From a checkpoint of a small mixture-of-experts model trained on Wikipedia.
Size: 11 layers, width 192, vocabulary 23669, 53.2M parameters.
Experts: 16 experts in each of 11 layers, 1 pick a token, a softmax router.
Below are experts of layer 5 (counted from 0) of a mixture-of-experts language model. Rows are named router (the router's row for the expert), down (a neuron's output weights, with its number) and show model dimensions 0-95. Each number is 128 + 32 x the weight over its row's rms, rounded and kept within 0 to 255. Numbers have three digits each.
After each expert's rows: a language model's description of what the expert responds to. This comes from a sample of Wikipedia text that the model never trained on.

# expert 3
router:114087123134132044143137083192095092099151204176169132167140152209157124120185131161113131178193114157108148106134056146089121105088160157093150090138137142137165108129132101102155125156125158157189160137167116158149159084155157134165144136074102130125119170127172146142142125115131189132
down0:127121097129116140131098129115111134177193107119147163112091113108145155142097103107115112125074142120152141102147121069102133141097155101136129119098120160148108152142138138148124180147082195148138112118039128181121138111109111196119162168132120125198186092160149153144136149088127147124
down1:119159177086107114089139128111075137159144148117114127084096196140148107109160177159189164114172071133113129110161144169143127091100155196128190197146145139051150180127117116165158103110148082094153087129109146079154132076159129104158122128120115099112141188143134175106169102095139113045
down2:160149096098085095099138137099121158108114100145120134119196101120075101131124107110091062047166171086130091161140157098144096136159157165143110125131127205071135111092081140143148103130110131172125132129137139156138084137135105102130158124126141092175155115123168109151101010173132189107
down3:157132092135149144094152126094125155130095121123139146161172136198161130102114076098142095117117175141102142091033098129135085170138127099084125162127133146169054115147146107141163111107101132050195109135095158125131172160173121135117168166149088038144123181120095096093150242154130091111
down4:138116207133188116196075130132126119120099119152160132143112086107164115105152072075170102130146165159155175096113161135091171156138101180151141167133214137120103167089174179107127155154088125126064098170159151088183136134136122179144127182082146145082113148159132135154130150165119155173
down5:121173143135124151146081155126134112140128098173102151125109169150186145112094213089106153093141158145117110161105077105106146131123145097162098116099180113109111112127113087116142123174103105090124112144077135147116151106112091167179117109080131108173154129096053143159139252119082135157
down6:106090112116145130147074098085091121104142189064145153149135173103160141132162136094116071153169131083139115133172127135059122130171202127086093153185120154114097104156151172155137143113182135176136125144145148160089111138192167111151135152098157151122064115188115079090123144087148129110
down7:124090076110105114158095091113081124138139110086138127131124137105057139154129160061083099136056193130168092152163139067123080126206147067115093151142110171127132129084116128132160055144092041131164137087078144145114147113082148132088175098165114115110139087143143122092163075158092180123
down8:194143120104171169169135150110142123082151063137146132120126128113144162098116186122100096149152126107136081131124096116139110087114097126115045039126179152140117142181108181124123061077153122110142171176155131105101076104092107125153142191148127142143132166108147032099049120101114132163
down9:147132193090129112072125121086132100146089136111108187118121159086122113174120130097139123123117120153102080145112099106151120156140142131109116161169100125085100096182147103163119092153176118128090128155144119148153150120159172091160079100080147057160175129134109122142109115115185129118
Prepositions and clause linkers. Prepositions and conjunctions in narrative prose such as into, with, from, while, including, and verbs after to like win, promote.

# expert 9
router:157120148103148140145096140127205129187168120162178113137125108135098118141139105099167125126065170138107177110109159163147124177148059163150104108122152131104102120131134082154206153099122112073085111186143125138121093126153124199075120143144100172104137064117086165090173122095085142147
down0:156118132181083194127149083151168129177086087131117137135130094143091101162042120083083123136096161072143095077122197137166078156108146208151128089136093176142112069107202134163135116134101070142043094116142161085131106126110103044119152126131100122198105101088121106141208132102134163141
down1:141186045160123120172191117157096144118161145082065152109102132099188189122145135114088143122124133092113119161115168172138094127137161163175102152073084079156148189072124135145081182176108136130119132142102155181133134154109145131117152153073126122125112113172108097127169090149121108144
down2:166147145135154166104132165088137127132112162170119150102114151174148082120112075075124144130184104105143057171157179147104097163121107130141122202112133082097068044100219173156089091098149132123151103149090055113161117110162112123079134097142130155128133166117151092127187186111097077103
down3:144089104163104128162114101108061178167151122158102171117148134120123140108096141122114150106173145099163095149087131149159156172080078093153107150091065113120132128021136156074099190084132164126097092106132167150122117110103102166111148066098185123146116142156147136144170079174072106115
down4:207120125107182133177127116127122131144171111146152173085072158105155113109160177175138156130181190134107117172139112114182123079079165124117142111131163155132138100176142107122168181069145111161198126132133113078111159123139177055116133131129124131116169093161122113161115136173149059091
down5:163141109131132150131092155148119134069104146161135128146159167094133124153086171097118091145201146101143069140116128158089160143132134166160126166175129025146111123136112156174081116087179156137068123112081094130147186141162132183103170135156146108197107163121126106116130182106134131109
down6:109152119142169146174086140152118120128160117188072044164146093147136099135125155087105127122138094156182128128136096158119171109176157190103084105164090028155144161110088138156107124189147138131100085146148155145142093090186107193140136100121094111082154129132124182145129136122154126166
down7:116174121090090138106101098134138125157105150190123118117131111165079102149185087081143131123113145185127158098138135068133149137086138059112104151166171111104101171157110089134090139104100119107160168170093138148114152103137144113144087167196087200153101152072092115093160141141125192124
down8:115107129161106160117146147125154102128168109184156131163168188161083097132108097144081151130087120113114125096193140157131119128109100071105096095114111128118085100061098169167149069130136129156174130129085141151128147144160110103123163043117143128092139120131133096100128024068139138078
down9:055077093135116102105111135119120100189177082147151128128176161116150146144151121147140108090108134166147075085146154113136161134048076131123126124175152163141078118061100071094163135163142146140103172144141137088140104148138149162128160098106213125173084171188055110146144114118146113130
Determiners and existential there. The article the after prepositions, existential there or There before are or is, it as object, and table pipe separators.

# expert 14
router:125107118067113163131106112128152142149158186160147147123161158122130122166165175102169131125131099163070075090122081122139153108120079058195157082098132156136135094132083108188119091168073126112086112084139143133133167189110087174114138100126082110150114096114084098221090127116111123113
down0:123175150157172131139156213128165119127148150132076140070136237098132128147149119142192152058150121094151176145132139109104115155077146119131158112159137210083127115077193105120126175125131067107180093077143121147119142099116107142158089103124148153145111121158135145166149158112118105134
down1:082111113158099113124077111140159110139083134170107163145128090117170088117170189104127142111136128141154106079125151170059085123139136055134175120145113125098166044164133140171087160217114155131125143131167125108171099125049090173093119135061114120125178146096133157114179192108142109136
down2:101140152076133091119081162153116158150075152167110109124122178100195093152093130160199126147167181145079138139091162149121233077128116113146150108140147162062145075147129052090097108146077144150126098122123092135134135136082101087143141114190168173153150123130161172159103174126159107072
down3:117094059074139156126046121140116086096130123165133126116135161144111147171093185113216112132066119135144173123087136113148198113103165099137185142214156148138173104110152112174122110108129110149152126082072146137149071110138122098114143121097178121118138191115126143132121110081131158148
down4:134126141167096116132118081103097109166184114108076104120156160169148144121165126136120149107124150171175137081145102043131086118147128099158097117159134088103106097134116125181124077142141140087075098107122098158202117152141134199101190099121149062149122103108166177114132204183147140113
down5:123128132153125178090155126147069095115131082105120075105114123131130125075089145204105160088048160116136075051145143128070095171151072125091129086216131152129100084110114100155140144075150127115157132129115113154146155089092126147111157174150142122153129195115111152093127080142150180135
down6:159103109066137207122125109124138131118126101166143074188122120168118007160183093125113124106157126081147143097125122129086106141073100128140084084137126115164092161100125108175124140187156083123068159165137123128114132085102120091102202168083126145106152137168145094197124062098141109166
down7:132122125087148157095105154087151142153134111066077132103148135124113094106144108091094096096091137140088114165130123170106119138128089155060094114147070159121127105135128101119130111180118077117132167080112147109142112130163095016115125111153136136140153155061107154125100090106133169088
down8:137143126138145081129176116095144105178149050097091110132153158157118159209137136129168093155104087155151091144097168102106147085076109149092174151184119145161126142084094115126173103119146146203111164111146117134174094145153112076164090108095135093128118144187154107140135041074081091196
down9:112060176142130121100132092123168141063134119153138188145138177154115102128122152137120105185104149163055122107133117142160163127165129116088085099112151085123147142165095112168103148158154156231124177175181167148098131136064140101084156158095145158093115138126117077152155108119151089176
Asian syllable endings. Word-piece endings like ang, ong, ai, ung in romanized Chinese, Korean or Thai names, plus the adverbs off, now, still.

# expert 5
router:164187123111086054108070174126103168117066114118088134100056082125144177166155128140114150130091185077145144097106141148134088156111109070153164114109143129129119199143159086152066108108168131083088164142119155121192109092164154189159160095147151100129145108128123065150138126135125144136
down0:137134145152108188104099127128122182165131138178146129131109101094175106167142172117114149073103115149195090135170156070120135072143105145098167121157142151127143131158128111143131122090117139110172107135042153126117134143115161131106112081086186108096127069174106153167152189160110117120
down1:166121112175175150133102079082112159104140097108150108170106173131145110134128079122117105123095129141099167133100208160197162136114162089131137179140117114130151141135149134173123103161073163130123109097108055133000160172179129179152086083191136138124072100118134174151147103138127113115
down2:122122090167130150121073124098073140128197140161164143197148068167118164131099116106113128128171089088121084111114077081137169115153182088078126166156148109087169110120127163125179156141157174082119140178121143173111136106069126143146148093123137128047101132075100092067099176150200171136
down3:139143162120158096121183119142181147145161125171166100089112141155179143154170116094125111139123138111134127126108085133096147089156139135161162122082109137058031159115116094116126129101133076088165143157152125093113135166155137144107095165158115105108085161152122152089183190092130105124
down4:110140088115115112138176191089130117138135153130094127121180101123080143106141156154180129184137168167163134134131116141149128183169154174116081070101098104103098099095135136142117140089100135135149088125134161063106163137137102150137117186123088099103150165154169118088121047162143101145
down5:126135129093117101136093126131120105091183071110131130151153079082100108141154114094112126161189071121101140089132162013152153151133127175078094143106137090150149067150128124142127129183118088170098094079132128098094173137122102204144101185132142131150143127125184062101124087131103167081
down6:166146135137097198149166095081133127117111087114135168112164102129093162086114141135118130124131142052148110178093087110079135133170151122122104163157107127171114169155148171118101108138077117132147113134189113124095196080130172122121123174116142179147107132156100190115093119143099131106
down7:117129177106110150120089145193110086158140152093105141129131113093110122083154119086132141104131145133083141127134133160083124129141120098102127177056121188172103077120148095132202080127168152072195134163147133140114108117172095124126174183075146084164095129164120132069114151136109098169
down8:135120091098099135136089140111161103135108188149089097128100096101033106105123137136145121189155143132120155125151152097172075080156129150109120132148100078150126118095163195155154119096125130149154173134134139083109186133071137087110141131124130154185124150107112135104085032097164141158
down9:139100129116126154160149143127187117123162116132143119166069096138076119176126132115122112056182066162148144157107198113096125126105153156178099161163133112107112127191156187113162087144131131171126106172057162116111081119154166109138140229088155087124093185079136195133153135128149097167
Common adjectives and suffixes. Evaluative and descriptive adjectives after the or a, such as best, high, top, bitter, grand, plus commas and mid-word suffixes like -on, -ent.

# expert 4
router:179120101097151168139097151101132151122088136123130165035040162083134183138093166114118126103136101209152138150138169109141138172144110133187123145121165130106103067164104157216163136162115070147124071186047153085140146161136095135152100170180151084162137132130116100149170134123142109142
down0:112069120153143102170073153158135122119169143045154163123127145154117171170133122160087120102103127172120197202154128111131106112186096175127104122096134113158157121174145165132164147143133124124119176115132191132139123130164164081153104123204138083148119120145110042113141044119158121090
down1:101106109107171133138134179149148092126135148115101078144159107104085103126097159102107097096131114104100144101137115117132149112149170082100098165056167097119114145154114132115137121201139098169105168205097108077131140218108128116084141057159081107168083141094187074092142129108123134116
down2:132134172151177072123121130092119150135139144100163070213085061152051123105162128103105154136092173148177160172073180111194156157143183133089137144153171142092126137162160148133143072127141132169068110154080157142156098121144084133150117183114107118126143137052172092173121078138114161145
down3:145114120078143091060150135146089150095140117148099146106129141116162117168138129173145150095151182118088160139161133110129141154098166103135141173073132118118131116119165098121062122106154153068079187124131129108118143194141144195097148158131086213094118119148095112065137145174140108066
down4:138145135048106131128133135120145133137155110156125196105122144109063123131108073145180126162136150125118140094178100174109123148085102111140112113085061121135081144149169129157111134115118099156114149097147087140127192139122166093130153177129122099140129073117090144156084119123176148228
down5:135118126148092162147207124142134180145107140120113107106134187133140165158076142089061122120149074101093121116184107108064145104152143119147068108075137099128125091088150077090084124097102101180144114054108066110167209101157110078154148145087111101089135137136144203117149079105163098079
down6:161131130153097096133075148255086153127140134157133156085128123149101182131155171110130111096215146138115103071086104147124168107111173141096139138167110099134111071138115158139129105105129168135175084146135139117099094162115093095132141126167087063142131119115135137094112162112052081136
down7:130175152143102128099132101130107142088137106171118084097122188087152155187141110133141066177202103147129083154063125121154134117109149097143132082142156060107088127077085185106107136079139153136152112112166122128131103151134089148108133089083115138125137120126169171151089115118111160145
down8:142055119144079109145104085149109108137154140146169189092132167145095097147143128103128090158133132149176153149094121095126112135130143141094147153155167127057142038106134110096154141141100121111102137140197145130109101090105091153114112111096145087142119095115160188138111180192114108118
down9:156116159100135177159140064119125101144177111137157130031080155103196094129137139082148127068112067113168139128129077159208123129099108104171183158095132161086128051124144056096136121074098113153120096109141117125140059108134127192146163061130163056159121140178122135113137238170096175138
Of and de. The preposition of and the Romance particles de and von in place names, as in Tierra de Fuego, Lac de Salanfe, plus endings of foreign words.

# expert 1
router:094053121114172130187102156113186141199160057139111125086146119156137114130088122089161124139152126108113143115099128117072110107129169125109090141186161166096119122102106148105113143144086080159163100065117142087075099177081137158106059179116096126164113133130095090075137136168158104127
down0:131128164096107145104107112133161061121110060101142022065130142178101183111100111195157153095138156127105122099115086132128158162152146153196161095089104158164107127129138151175098133057116112129124131132119195136097111138168213122164081157130093124120142115143147179106080182095102152143
down1:182155178080097093155149086125146129128143136121112144129118146115135146117167173134175183164122114175129183168213162108109105123073098113163060156200129155098149097128098070128165114115140104173120116074120140081089123135122128145133073138139137138213171128091118156132108128126129143141
down2:163145098128195079126129141122170125125137139134132130088125115140170131127111098099133064133151161097148166001145077123125128126146109150137128141109111153105100149184079122109142147097150133134187185134140132135098128185124131123053144142087114107109198137131053172103151127087043093112
down3:143133104141143140120134094145086101133129126146143109134108165097104057119110082121123152110168103130137138147091129156128126131064111106114103173123122143121131139084143123164094081148129121130139118130124119160151157099163104063111119179151146105135137105130185075158156075209133085143
down4:182064135158084071142137089134142131152157139083117078151100137151186109120129155106076126144131093160144098135157128074175137079098126142120105075106142054101162129142188126121134088134152046108113123156170196197079102108181145128167119148108163104173155076147091127132087210181141133117
down5:132144099122099181166153127108158125170133115126076178140136125150118127038100143106136114096170110131136108112128109139058148166088108168177192107108174152178134066163131083113152156094109105183115175114143163130098120122201093143138155166119156124140187094116098165136044155146126096152
down6:174196134120087130122139164120128168139169118099115129146102151107121151057180109104114127134088158117127122069114129150130113176095078168059112190117086137134135098136109097141145167170126140171133145135123167066142150095161154119124094089198123084065100105104114107111118160183114123171
down7:151096130156130160083109124102171144186111175122196123121168134138163113130192143150124130120141140099080087122082105064104161073133120079109125089131114150161129072160098168066160193089167196065125148112112064205080083160128045114136158132123155159147085112083148111157185197167120104095
down8:113170116100124097122138094087123097125129084148130142108064156165079114155147137134193128102082111106132094149114150092139130114140177056087089127120085193141113123131159151072137176117162136189069138147102065103182186152186084094065117143105148136126144143131061128132167107109169098160
down9:127118090162092159137131085128120121107150106127117159110111161163189122109055108084160106136072036114126209115156119105117114200164115143147134091100176113144173093144153131115158144181130137196058139162157116142163153148088169134120086148170111119116153120109142126176157202110162135207
Complement and relative pronouns. Clause-opening that, which, who after nouns like fears, demands, states, plus colons after infobox labels like Born: and Club:.

# expert 6
router:124150116127081154106177169128088121135116090184089147141177114092135126058109129156140128192106184158135067139161142156114084112082233143065162179130051107160135076147144157134200075086125131110122091137095156132163111083117143123139133106172113150104121144126139117134081125091135113128
down0:133155142142141134137156122129101112145133173148175091109115153167056115106154135140068110186071171129153197146091169086135116115118118067185094118126143194143159138143186160089081097125133189095119159141169112124134120125035142118080139120202183113167125160161052134195156150113150122115
down1:170122168122096136091135100110104140145155217067133151125100111146159140129101149192138108116072112156137104123137126146143127138126200183188138109110177156176094154148191140120138125058148096126183154116096131128088092166121182157169138085122100106128082108069138064142101048132082070133
down2:152140110123127172182143143060139090137117146156114176101145154088139175133114139176153116166126122103169127145188161152198099214115062121131120134169172147110098105129115136081111118107107165152140100133146076167185123159140082142086150121148132125119148064204124128156123132085125148124
down3:183195137204114137153089093131142123050156118155109143086131136151186132152162066135112168074143078147130119122185141111139107093103130182158187132077056141067058158120159127104135076145113121160138135176124124146043132092183092156142135157146167110117111156076096151153112130145133101152
down4:107065157144138150121072156144105130097149112122128127188131146176048151124137150080091117051108128158143153158107043117084131099151112170165145087092148089160124140160163128113088143179097130140130099121151161086093104077115104173136071117081113108184139100140080139187137142108117096131
down5:127089134130167128163091130133066189169127150094140116117138129101144121167083141128130152144130105149123106159123105080063121100176147135137115135166147208164106083137148102146182138191147155112120197122144125135078175135080114147160116195031131110158150138097088158132113201156111103130
down6:109141117126135076156148160138083109072131108119159136138140128156170087126195106099122149099110131160065164128127100146122090070106111070135149117213196154113119110138089125152222126150125148148112162094136142155111144145159099120073143187092173177192094145178112145166128091121094132080
down7:138111110162153139183212116161101156172106160130154134137156155073107069164148103094135176113152076113124157109135147132084118125112085105129069137105158191107060173145054110113119153160160142093092107156110117116124128084152145138077124122078184146116189095127084150081180135083151092143
down8:162086113144150206137118133160142041127136081108109091121171113146168165100145116124123153090183162154172113100120106117180173129120112101076167165123136096040150112130144186143172180122147130156087115075060092121141143088161160129125176118143105155154166090125121191096113172149145138153
down9:102086141132055147127135109122123155130126164155152124120092093185076097168162172111166074147124168072111190167062125123183187126135161153130176115192127149116167171150117104102100114191152123158138111113138121147131061106084108148111113116199045123078149117169144148110151117153176131115
Paragraph breaks, ordinals. Double line breaks ending list items or paragraphs before headings, plus the ordinals first, second, third and possessives its, his.

# expert 11
router:092174177132114140129174107101115146145095152073168104169140094103108184134087134092151136129088119145152116071120158102148154154100099200179086114160125127150090116146120166090124175127172086089113075105094131124086157156094130072092077097162152104140185119119121137122137128102135146103
down0:124127154116185108071140122124101114108168093144133129141105059174143053138144147164080119158064105099111133111061101094150129121096111130148098109111138094128166120138145172128133096116146101112112169103147173153187142134162210090179188158153162163099140175081125108095104089136107118151
down1:137185203108103143050102160135156130093123089133095140134179101078102159161132107113103125095148132127137146190124184113118154151116175119117144114148039157132156158114164158099138075152152153217170162147096155176163124071181123099118142161160148177134165091160172156108103133080156091118
down2:166144180135118062089113102158108161129163198127184154181149107154090112167081112108124150138148166179141122098083159122093147130115084100155142067093145179108141125083156101114127150138130104186073163136076107151105092136121157135170101165147167131098169123111064141105141152125138091122
down3:105124066116095156182108119094095115101125144085159178191118159166165082090139178154170097122123092112074097106143082168148119109132174110122170118170171118176054171101112141113116106122135176128080114106190134124139156146174121118133088108157139121133140105116156133182176099137178113163
down4:123193113088131149111096169088100173132078131147079135092171077189172166111109144155086131151170109088148092169112146137062167169124106094153124148126135186139136121115086182144070136106147165113153104096113153164108125117116132116144096066140140077121127160112132163194127255165148160109
down5:166141100158147137131116194176139151171152155179149125151115144101137151122171098135145131202098151125128154186123147106158138126104082061104103171093151133090151165060169152094111089157161081092145074147128169181144085128161149136159128223222152127135134112108109108162157095109114144108
down6:139116129113176115130115126104146149131191108114123187127099129108051123178109115083138086115138118070118155171106152128189141106154142144087179109128121131151103142149114132060117152138163131155105137122137161196144138153193138095107177193119147156077140123089173087167072066112168135132
down7:132091127149185119144150118130139098139114110109118148156138102127093112135142151129124159152058091133127128101143128144101076137114115158129100108079102152182174110105169098111120167120156173160099093140135158103093149084084095175092117127072113138147083140186138110142126108181145125201
down8:153146122116169144144086110150122170104148115142100118139154110078189065139129132175132101147097159131073141096109148118154108159083102129111138171132193120107113171114112166165196163124113108062120154118102123171147153121104080127114100149166141150155069131170070112147115178123136067063
down9:129148122175095098114141104109145160191170141148060114097073200096101130132149131160089162141082118129118130148140175121151132082103188099151144113133166095202175134127132106160184149124135113165186085146106086085144174116108135098120077142119135173130102096131146184188144118093151168132
Commas in lists. Commas ending list items, names or award titles, plus would, List headings, colon line breaks and markdown table divider rows.

# expert 10
router:160112125178169161088071157110148067109131149131130128060092147099154156115144124068065096088114123158151108151100129082136164150157068110156172103107073095133060145113084187121074176130051154129108119191125136141091156128060128078176087198098093186095143136129148127141132130101159166132
down0:125130188155154127155193101108170114150172144172134162161144111144091099129114173151177098102141112110150083133137128139183128130088184057150114132115116109117112102082107126139178143179130121101086148177100129126176070102119164136142119180057153152067068100093181176136122098122090122120
down1:108108171128128127089169113135163098171136139177116128108161109120093068068058110155110131130135203061166097083111153149118160137110065143132093199106104167129143181131070096138112118118146146099084166176113149107100145104139152089092199062153158147116193118114138169104126117074146145142
down2:153140095145124131105084148101130183172098128119116144109107124052251145133131091143137112076123146141147163107166120129121220161142145119155165178124110225118139098151113152138118095092180136098054094152079095118064118138100114114159093108135136164150134120129088126155113247103157140062
down3:142125181182171158178135150150158138118040076043132087145101142109114073143144093129165126147141117160138088198173174155132131071125168141113140099098101131150109116140130085095140166073053159093156090096150083164141105195104171142107136112127150104172150116162086106156129166183137145124
down4:131147155170139127192134161173147104174131167168123104123106172113071115138126138183081102112107111126070092101162144139138145133101166098180120160155152087113106126134211188097101096104095140048116089101088168169131078107135167073096154124148143194134134105034107120115128060165083139078
down5:142133132126147092105081086144124149116168102151166106080093096102134100167172103100163169120182149146162135099128159130119114176101124120158124104167190176133138118154088140167165080112093118158132152110066114122101074172139123114130178162200140173132160161131101148193178183156157140140
down6:150098097085154110102158163165147133145157123136114171123128162142150167141072085181168173117108152101127099153090125113112169110114112095185194145131133123159142120101134144169111123111157128110118154113215102113162131206101153113129111118199103081127184113208110172137171192161146172135
down7:156103102141102102193083232137094139119166177160103148130095113129098113144152070093147173096096193095140136158186216087190117093150117079114117118104107123121119136112159127146145158153136089130094108120162091183108152146151072156123048136116148147130142087161179107095157105108093137094
down8:142108140160100146150108095154065142144141174108145133110148141110086117126174086171082108091111135109077152131162147100128077124056036083097081117126165137099092186110143049197083143120105136153131158089149113146128157088114133085102081106122126120122113127193125160082141000112124081146
down9:212152138160117123075136135120161146099124159109101174117116146072156121186106166146124133133089118172120147168077218127117167134108142151149172140118158117106140147142182128126078161161157134087140110155099171228040161167167116087144173117096171128171095083144106140096155172137158089081
Also, called, non, Roman. Hedging and naming words such as also, some, called, non, plus Roman and score dashes in sports tables.

# expert 7
router:194128103122098176096087079133143140147102138079100127100133157127098096120081122143137124057120110090106108153096215141154145143128141133114090105162159098079081141172084110090094131187178109146169124132143109111124113116106126120162148085130139086114112092128132142118097125183099096091
down0:167184109126071160108141124118131124086123176135103117177170173127163105164065152101177159137157172108155071100156184147142124143133132114122180187152136105082094111075127168116097088080158154138117123132099151136131100100173156084181143167201155120151111128126122136095114138142111087090
down1:130133165173145138142126119110175154120167113103108143152122143104109122155101124088162171105061150150122113152118099121156110144180157170096160079110165111179143117185142154124113131146125140128102114154226079112087160112121190187123132136119133152158155174161170094162104029133139111117
down2:088129156129152135119096176103091161129173102126178073155081158115114179199100184112125160109106140136100134141161142164101148092177117120118107160129153139173130075124184148141129110087117149053118123173182103087119119092102140143126061083119145191091145130106125093034149128126145185170
down3:073112073144170133133149127085151129048120198132161121121146069105088104128110138145154181130141069091137150123199158145159118105135174163119175142116114073145096136089099126167124119117150138101141081128152125167090155144166158125009173107113133076111100155156113122120092043080145144051
down4:096100123132150082071100155137036101121142180166164127085107140141065142153061135078096152133150164139092133104072167105129094120102124096123122188142155140180150030096157087182128105125115058078135112097154110140158145105113137115123133177153133127203143111121134147070083163111095138168
down5:050131160144113091130091132128106122182143157126096148130107103121175144113050152133106131148095115110141113100091101109071091149061105136094146091134168062135188108134171115136145152140109117119115115129142134167116120109141188117143174123137135110174149116158137149159120212101144167201
down6:156129089079087111154143132145170129123137150161033090073130119132127151117059055100076117067163162145188129152101154117190120089163075096103158156105146125206134077088153128136159154103112122100148161127111127136168128147122066106103150068126134138122125168139100184119164102137169156107
down7:207114057097105113092122134105093134094136170098159109181130140164140113169108193126134114121092133090109152148142121112129118155079122168167179183089134111097121102106097140150151158110120135158105164163139104113132138171168126122116152065094117101110166112149095083095148125086137103146
down8:157135150140104141160104098163137173083126106133129130099119157108165120130157132135067129100103160100085120185151116190189167174169112106091085086137151131095140123101157140107142094112114171075157153135113157192121141158110121176101152113087176186169129149152116181137098172142196143098
down9:142161114132110182091123151124125105173109150096100143121119155119212173096155158161140103121104061075103105127113128124133133082129094102163087132123075099154112140165109109076124162103080200126131145164117117179139122165080127150127070119163089087136074111063067142145174144160133084090
Taxonomy and coordinate markup. Taxonomic and infobox text: genus and species endings like idae and opsis, Species of, invisible marks after coordinates, career, table headers like ERA.

# expert 15
router:183179212107133192116080126094093162138142115160130122137132107078142115162130096109115105156068122141180089127149089114121168120164104104117111183117144110086156072129112114166168107129138123153095127103132073141163090157147107087094132213130115191143115114120054154186109130143083090138
down0:153127165081138175114096123200151158085165086102116085085090082136092111070152139091108179103148127140149104093100135159135206072114125101148129150169106145109152142100128119106110110188103130103214106060184173146127068063120125113156124120154064104211188162118125104160130123151104153140
down1:181056157205116150168137110082178116104206089142145078153149085182079159099099126155153151110215163126147084076091071128192191106098132104144104138108211134163120178120149138114096087135134105154097167097073118139098094157129143103145151154144143130156124148098070106136155127152121109173
down2:106124125076161124122123106141146198139075121154152167106159140093122091121097178136126084133119138090149108145104112165143201139123149169077161124163162091099126114063131103120103189127122140153071145167164117094111103104190154128105088098184126151144126089163141094150112118096107099211
down3:116167179130146128079088123131094127077141109150136125168075120129152103103155154145154161091055082165185132091161146110134141044117089064168110135188165106092126159117150118134164166125104125120170065153118155129158097078145168157145100093136130146181051066043096149144064211174147119111
down4:169134165159145095084103148131084143150115112128126139064156095117146118107156131122120176183113080119129157118117115060117117094156110185124148146117210136089137098167130103150141127116127139127137120139149044109172096131128086186118109127140118086118100182104122168147132191099090132102
down5:122208122154147114150132139085110117127119124098122129098126126067118106131047182147145156128195092102167091107063114122118142162133101084173103153136118120148110098152116131195094101087107097154113211166176152116117143151124151068170097134179081063148187058148138145140177102054183127132
down6:105116165127155072093115139115100149164114090112091118087143115120109096167153107149161119161148128095175137112155101080147141095155096180084141113128150127135138077155113120141119120122122104109127125097157091093125104186121119124122137168147087030110150163147136170131122169134113170104
down7:156136100156120081111096062099141125104142202105149150126191072115241113160144146079147116186095175080145163132097133114101090129128110122142176136151156108140139080075105124107105151109110183141124154136094116144096180109110138159086167177120140125138124112102108099081171135093192092134
down8:154095154127114133127144109159106207086161178105102139140112147153127090101170173130115112135165132161153079163131067143096125061128157137154129114156116117055140164153159119140113100143125096172119141063079125122132095175125160100132117059096122172162131129090114081044061207118107107076
down9:138116130131067101098145102147054176172164145100112134121060150131164134092154152078122104126151158123069113106094116103178101071163122141142101179163084107124135134109143147128132089065159148068103131048107106113104097126090162134116067102138183166148143103112134138129136117150114111101
Numbers and tables. Dollar signs before amounts, table pipes and spaces before numbers in campaign finance, election and sports tables, plus thousands commas.

# expert 0
router:172130117154151138102150121150152127126182090131092167119110155117141105140104112140131155121179042210145136162148110116114148139105085080116129131115164150095128163175139176125108159080123129133155123103143093123137151044113138133095098128126143159148175067126123131052101128142116058135
down0:093133148115144186070112097103174160145064122094123170139200157149096206112164177099084140173139121116133093145191115141127156185174090133135094116157103143204083086110131125138102138155139149169160161113142160121105096077151103221091137155155134151100131083098137043116084090146115116075
down1:064178129139116117128189127128115122145152115132057131060113133078092129132173088149153167206120116117127114158096113107077153082090116105128145072130164071078187069078170160107160113131132149105187147174100098152119155127082139147138077053179117103182166115166097160115157161125116085102
down2:134162126094126102116164114154063164149129140146167125126148047128044141132160142114083162166130147170089119084110168109108117132210141137120166158147139165158096118141164152197112085129208162147100099118127211161112160083134157135130103119171110169125142085140172129147123092172126178121
down3:137087128129155158151113208175085127153136154182102119166104148136112073193095140161146091157136176134144144098088169099090119137157116123127122160082148197111172186154109141133137133136129148151121111115130139132160137112122104143137115118166126114134183121140103104122121068083179120098
down4:096071135128092094072163097140137168112162146115146109150145125089111108122050113128116103103137169145072107127124173154137075179136152096138144090139144103109159156147128094118025113101126151104140102143073089080113118153088099107161125161062156186155158054128088156124137131174111126104
down5:144152099116122118142123141100082130109166168129089071130155161098088073105093120163196152120159154152099112122120110186141104122146155133126176116120143127158118134165126178154168129078069160139132175136130128127163107159036098138126101153119100119144101072130151100088159055126135140138
down6:163140127163111104148142168134142180097098138141121090167173161113241110089140119138085074119141121100125098094137151132125171142131101146176079121154165161135127064116127156138116117094140168130087091089171134171134062106112100091134159135114148099096117154214118161191142255138139139151
down7:189102131094163111150149142161146123090087141144094160194163106144081150157116094128152193127116145146200073137119137117123151122167127119103149154146163147092096162169082122183112163083157199140122132170168115114176143146145127063115136168117109163107176142093153104137093005113136129151
down8:131192123083133118138067155155133135014149163109164096161063110142142117134091090101145185111061139101105097108132133160137110157147173127145109140091129148108147095187121167138170144157098128121131137106120135128215129087144072195123093142128119192117112085138202098150162087145166137119
down9:111122166154137107114082128163142106081138182112107079195122133153137073106123141154123149127152113131088125135106142148082109165120124126155103088192145129097194087131178119131126131147130148124122177091155186148169149089122144150086166144069154192144120110120089193160159060142166142167
Agent by and in. The prepositions by (often passive agent) and in, plus single-letter word starts and year digits after 201 or 199, as in given by, excavations in.